Weights of a small mixture-of-experts language model, trained from scratch on English Wikipedia: 25.2M parameters.
Below are experts of layer 5 (counted from 0) of a mixture-of-experts language model. Rows are named router (the router's row for the expert), up (a neuron's input weights, with its number) and show model dimensions 64-127. Each number is 50 + 15 x the weight over its row's rms, rounded and kept within 0 to 99.
Before each expert's rows: a language model's description of what the expert responds to. This comes from a sample of Wikipedia text that the model never trained on.

# expert 31
It responds to: Commas fused to word endings, and "and", after place or person names in lists and addresses, such as Philadelphia, Saskatoon, Windscale, Egypt.
router:39 79 51 19 30 62 86 50 45 50 51 40 54 43 63 51 40 62 48 47 56 34 46 65 28 59 37 74 63 88 76 48 63 30 59 35 53 65 59 72 65 49 52 63 42 47 72 43 25 56 16 33 27 73 39 20 37 71 33 64 44 55 43 47
up0:43 21 52 72 72 60 33 51 96 38 62 49 40 29 50 64 43 58 67 43 45 39 53 54 69 31 52 38 44 76 55 43 70 30 56 78 43 37 59 68 59 30 52 54 44 43 33 34 60 30 49 30 51 21 42 65 56 58 19 34 67 58 61 51
up1:38 54 73 60 63 66 50 36 55 37 33 36 40 46 50 46 36 48 37 55 38 67 54 49 56 25 44 69 42 48 47 45 40 56 66 70 32 42 84 34 27 51 82 39 61 51 29 45 21 52 86 65 43 70 54 55 45 58 67 72 56 64 61 26
up2:42 39 73 53 53 17 43 39 60 57 54 41 75 61 57 60 53 51 37 76 58 39 64 36 80 67 66 12 57 34 25 30 46 59 64 33 56 37 53 30 39 51 38 56 49 54 43 54 52 53 59 50 72 52 76 77 46 19 59 38 77 49 57 72
up3:77 21 68 55 61 41 38 29 83 13 51 48 58 55 36 36 44 38 33 23 25 57 44 30 54 31 35 61 44 43 35 66 59 40 61 47 52 46 37 29 60 71 68 45 36 75 20 52 63 63 50 60 73 38 56 48 82 50 57 13 61 38 48 51
up4:35 74 55 31 27 54 40 51 54 35 57 50 73 38 73 19 39 57 41 54 57 37 62 59 66 43 75 46 60 41 51 24 48 61 10 66 70 85 58 47 45 42 36 65 66 60 46 41 58 68 75 22 62 79 50 51 48 40 56 27 57 28 76 49
up5:61 54 26 53 67 29 43 31 34 58 75 37 66 68 34 69 49 36 43 36 68 59 64 70 59 22 31 18 76 35 63 58 73 64 52 33 42 61 48 69 60 49 47 42 61 74 41 25 29 36 56 71 60 43 58 57 67 58 27 46 55 56 43 48
up6:33 40 59 33 38 69 19 41 46 37 49 30 28 74 20 51 50 38 43 64 58 50 68 20 47 57 56 24 53 69 72 60 59 75 15 48 34 50 26 54 36 43 43 20 51 57 64 44 79 43 66 50 21 46 49 61 62 44 65 73 52 40 70 33
up7:43 54 37 30 35 37 53 70 52 37 79 64 21 53 69 62 70 59 72 34 56 35 35 54 65 42 43 29 72 64 40 49 43 78 79 29 29 25 25 62 55 58 36 69 57 76 56 66 40 42 38 64 58 47 43 45 22 39 67 56 43 19 51 32
up8:53 36 41 77 50 36 32 45 48 41 31 74 37 78 51 29 63 77 62 37 49 42 36 34 22 45 62 33 48 19 24 69 50 75 50 58 56 55 45 20 17 16 32 63 67 27 46 33 58 46 45 62 44 45 52 54 41 21 83 65 53 52 66 30
up9:42 51 31 35 79 44 60 61 50 73 57 28 76 69 44 77 25 38 29 64 60 52 58 30 55 18 66 30 42 41 39 41 57 53 35 41 57 21 72 56 36 67 63 46 70 48 33 23 61 30 50 73 44 47 40 29 51 46 39 62 48 57 38 69
up10:66 35 44 52 76 86 26 50 49 47 31 42 39 57 64 41 41 69 51 38 57 77 99 61 51 69 58 51 60 52 66 52 42 51 54 57 61 65 49 65 52 76 61 55 80 34 65 52 62 57 50 36 18 39 50 46 71 79 57 46 35 29 48 28
up11:38 24 53 63 63 45 46 72 54 67 54 60 51 29 60 57 58 42 69 59 61 33 44 50 51 32 46 53 41 49 41 69 51 28 52 41 43 36 58 78 54 33 14 27 51 43 44 40 35 64 72 34 42 73 50 74 70 55 71 53 45 41 38 79
up12:58 79 30 48 56 67 46 56 48 49 19 27 58 49 43 81 55 50 26 52 77 27 64 76 79 50 60 33 63 54 55 54 48 53 69 45 71 36 59 22 49 53 67 57 27 50 56 75 43 44 55 46 39 39 52 68 40 57 12 52 35 52 45 42
up13:47 14 82 65 71 55 59 38 49 55 46 56 50 28 54 60 43 44 54 66 44 58 76 33 54 65 58 33 48 31 58 38 71 66 42 53 54 52 34 44 52 68 77 33 61 52 59 56 58 44 59 62 37 61 43 77 49 20 70 16 49 24 59 56
up14:30 81 53 68 55 62 37 56 59 40 49 64 43 54 57 49 65 76 37 56 62 70 62 16 26 59 29 28 60 66 38 77 28 43 38 57 49 91 41 66 49 61 40 67 37 45 59 56 60 49 44 64 67 44 78 51 25 44 48 53 41 69 27 33
up15:50 33 40 08 29 57 79 47 44 56 24 50 67 22 61 47 50 68 38 21 56 63 37 33 34 44 31 61 59 35 52 19 31 47 39 46 47 44 25 61 60 33 47 63 25 34 36 45 41 31 28 25 51 83 28 60 40 51 70 58 67 44 33 38
up16:50 41 81 53 30 57 36 48 73 40 46 66 24 23 48 50 68 68 31 48 34 46 27 27 50 49 30 34 31 62 31 63 46 64 70 29 68 53 30 66 49 63 45 49 71 50 43 62 58 31 66 30 74 30 60 56 36 48 63 49 61 27 50 42
up17:43 60 57 48 57 52 84 38 43 61 73 77 24 55 49 48 62 45 50 27 41 51 34 60 71 42 58 52 34 63 75 44 80 33 49 47 71 63 21 72 59 64 48 48 48 46 67 22 37 52 57 42 46 63 24 51 51 30 56 49 52 63 44 58
up18:50 45 72 39 37 54 62 73 53 81 69 48 39 48 80 56 44 73 40 45 47 59 40 48 45 25 43 57 84 32 44 39 50 82 54 32 66 71 74 53 64 62 34 52 47 30 37 78 46 56 50 41 67 57 57 23 48 48 26 52 40 58 60 61
up19:40 56 44 22 36 63 49 36 65 46 36 63 41 88 41 67 68 67 44 60 70 50 63 32 51 71 37 57 56 59 67 57 44 56 49 51 35 40 40 56 71 74 54 33 42 62 65 64 44 54 34 50 31 63 65 57 31 53 33 68 44 26 43 44
up20:40 55 61 61 65 32 66 40 68 50 54 63 58 26 36 43 62 61 44 29 72 08 54 36 56 46 41 71 50 52 68 51 63 48 61 58 65 76 59 54 31 63 45 39 39 54 38 64 44 39 47 46 66 36 41 45 64 51 59 58 61 78 39 41
up21:41 38 45 56 49 19 49 40 49 18 49 67 63 45 38 69 55 45 47 60 59 80 26 33 56 20 44 51 63 46 77 48 86 62 26 71 38 59 47 79 45 46 43 56 41 54 48 39 45 27 35 52 67 60 57 46 50 56 52 46 39 57 39 38
up22:76 52 33 38 74 43 43 27 61 30 36 36 38 14 72 60 39 67 56 65 28 62 68 43 36 43 63 33 43 54 67 62 30 59 19 48 42 42 38 54 64 87 59 40 71 37 51 25 54 57 35 46 57 37 72 43 68 25 68 36 33 42 34 34
up23:24 26 78 47 67 42 26 63 58 46 71 54 51 29 35 52 67 72 39 15 56 48 46 72 42 71 28 44 33 41 60 50 53 52 35 64 44 50 57 68 58 33 72 32 31 71 45 52 59 48 56 44 59 67 41 46 47 41 65 31 28 49 31 40
up24:56 27 35 54 56 63 42 80 47 31 81 45 49 51 54 39 33 55 05 87 45 49 55 70 55 49 23 59 48 43 39 36 56 45 60 45 48 30 48 64 71 43 60 49 42 59 53 39 72 53 73 51 68 48 27 37 41 68 46 60 39 65 55 56
up25:62 60 48 45 37 41 52 52 41 86 76 16 59 55 58 67 25 67 44 62 34 51 20 31 50 44 51 59 56 57 67 70 71 27 51 46 50 36 71 35 51 40 58 35 66 42 36 54 52 81 58 94 47 60 30 58 42 66 41 34 72 76 45 65
up26:67 17 23 43 66 37 20 55 63 54 45 33 52 68 55 36 49 39 52 51 19 45 39 57 37 36 59 67 33 64 56 41 61 58 64 56 41 65 70 43 77 80 32 29 70 62 44 54 46 47 63 48 33 56 26 05 61 39 50 57 47 43 48 48
up27:55 27 37 61 31 57 25 33 37 36 45 72 43 67 40 76 32 59 41 65 44 50 42 66 60 45 65 31 26 21 67 18 52 72 34 51 64 37 38 50 79 45 58 54 54 31 26 46 50 52 31 35 43 52 45 40 49 81 58 64 71 44 47 60
up28:52 61 47 40 55 33 49 55 42 59 63 35 24 49 39 53 28 39 55 66 71 49 74 24 70 56 51 53 48 65 46 60 28 35 56 46 29 51 22 43 36 69 63 38 43 72 46 81 28 17 72 65 47 65 49 61 44 10 62 44 67 64 72 18
up29:74 43 40 58 62 58 64 37 61 62 63 34 65 42 41 66 51 29 81 54 38 99 38 38 68 28 51 59 51 32 65 49 58 60 71 54 57 51 54 31 76 51 65 48 28 64 24 37 60 59 33 52 51 51 48 16 66 47 57 63 39 58 70 66
up30:53 56 73 71 64 32 67 39 23 52 36 67 77 69 32 37 42 77 47 40 50 59 31 00 33 53 62 30 61 24 30 46 49 33 42 44 58 64 82 42 38 41 47 57 58 66 35 44 40 38 68 78 37 49 61 53 45 28 60 41 86 59 57 62
up31:54 46 60 39 61 33 48 50 75 68 38 40 50 40 63 60 58 54 70 85 61 54 61 48 53 51 65 26 64 44 59 47 18 08 36 65 48 36 65 47 73 40 38 48 38 42 43 39 37 36 32 56 52 52 46 51 24 54 34 26 55 46 37 26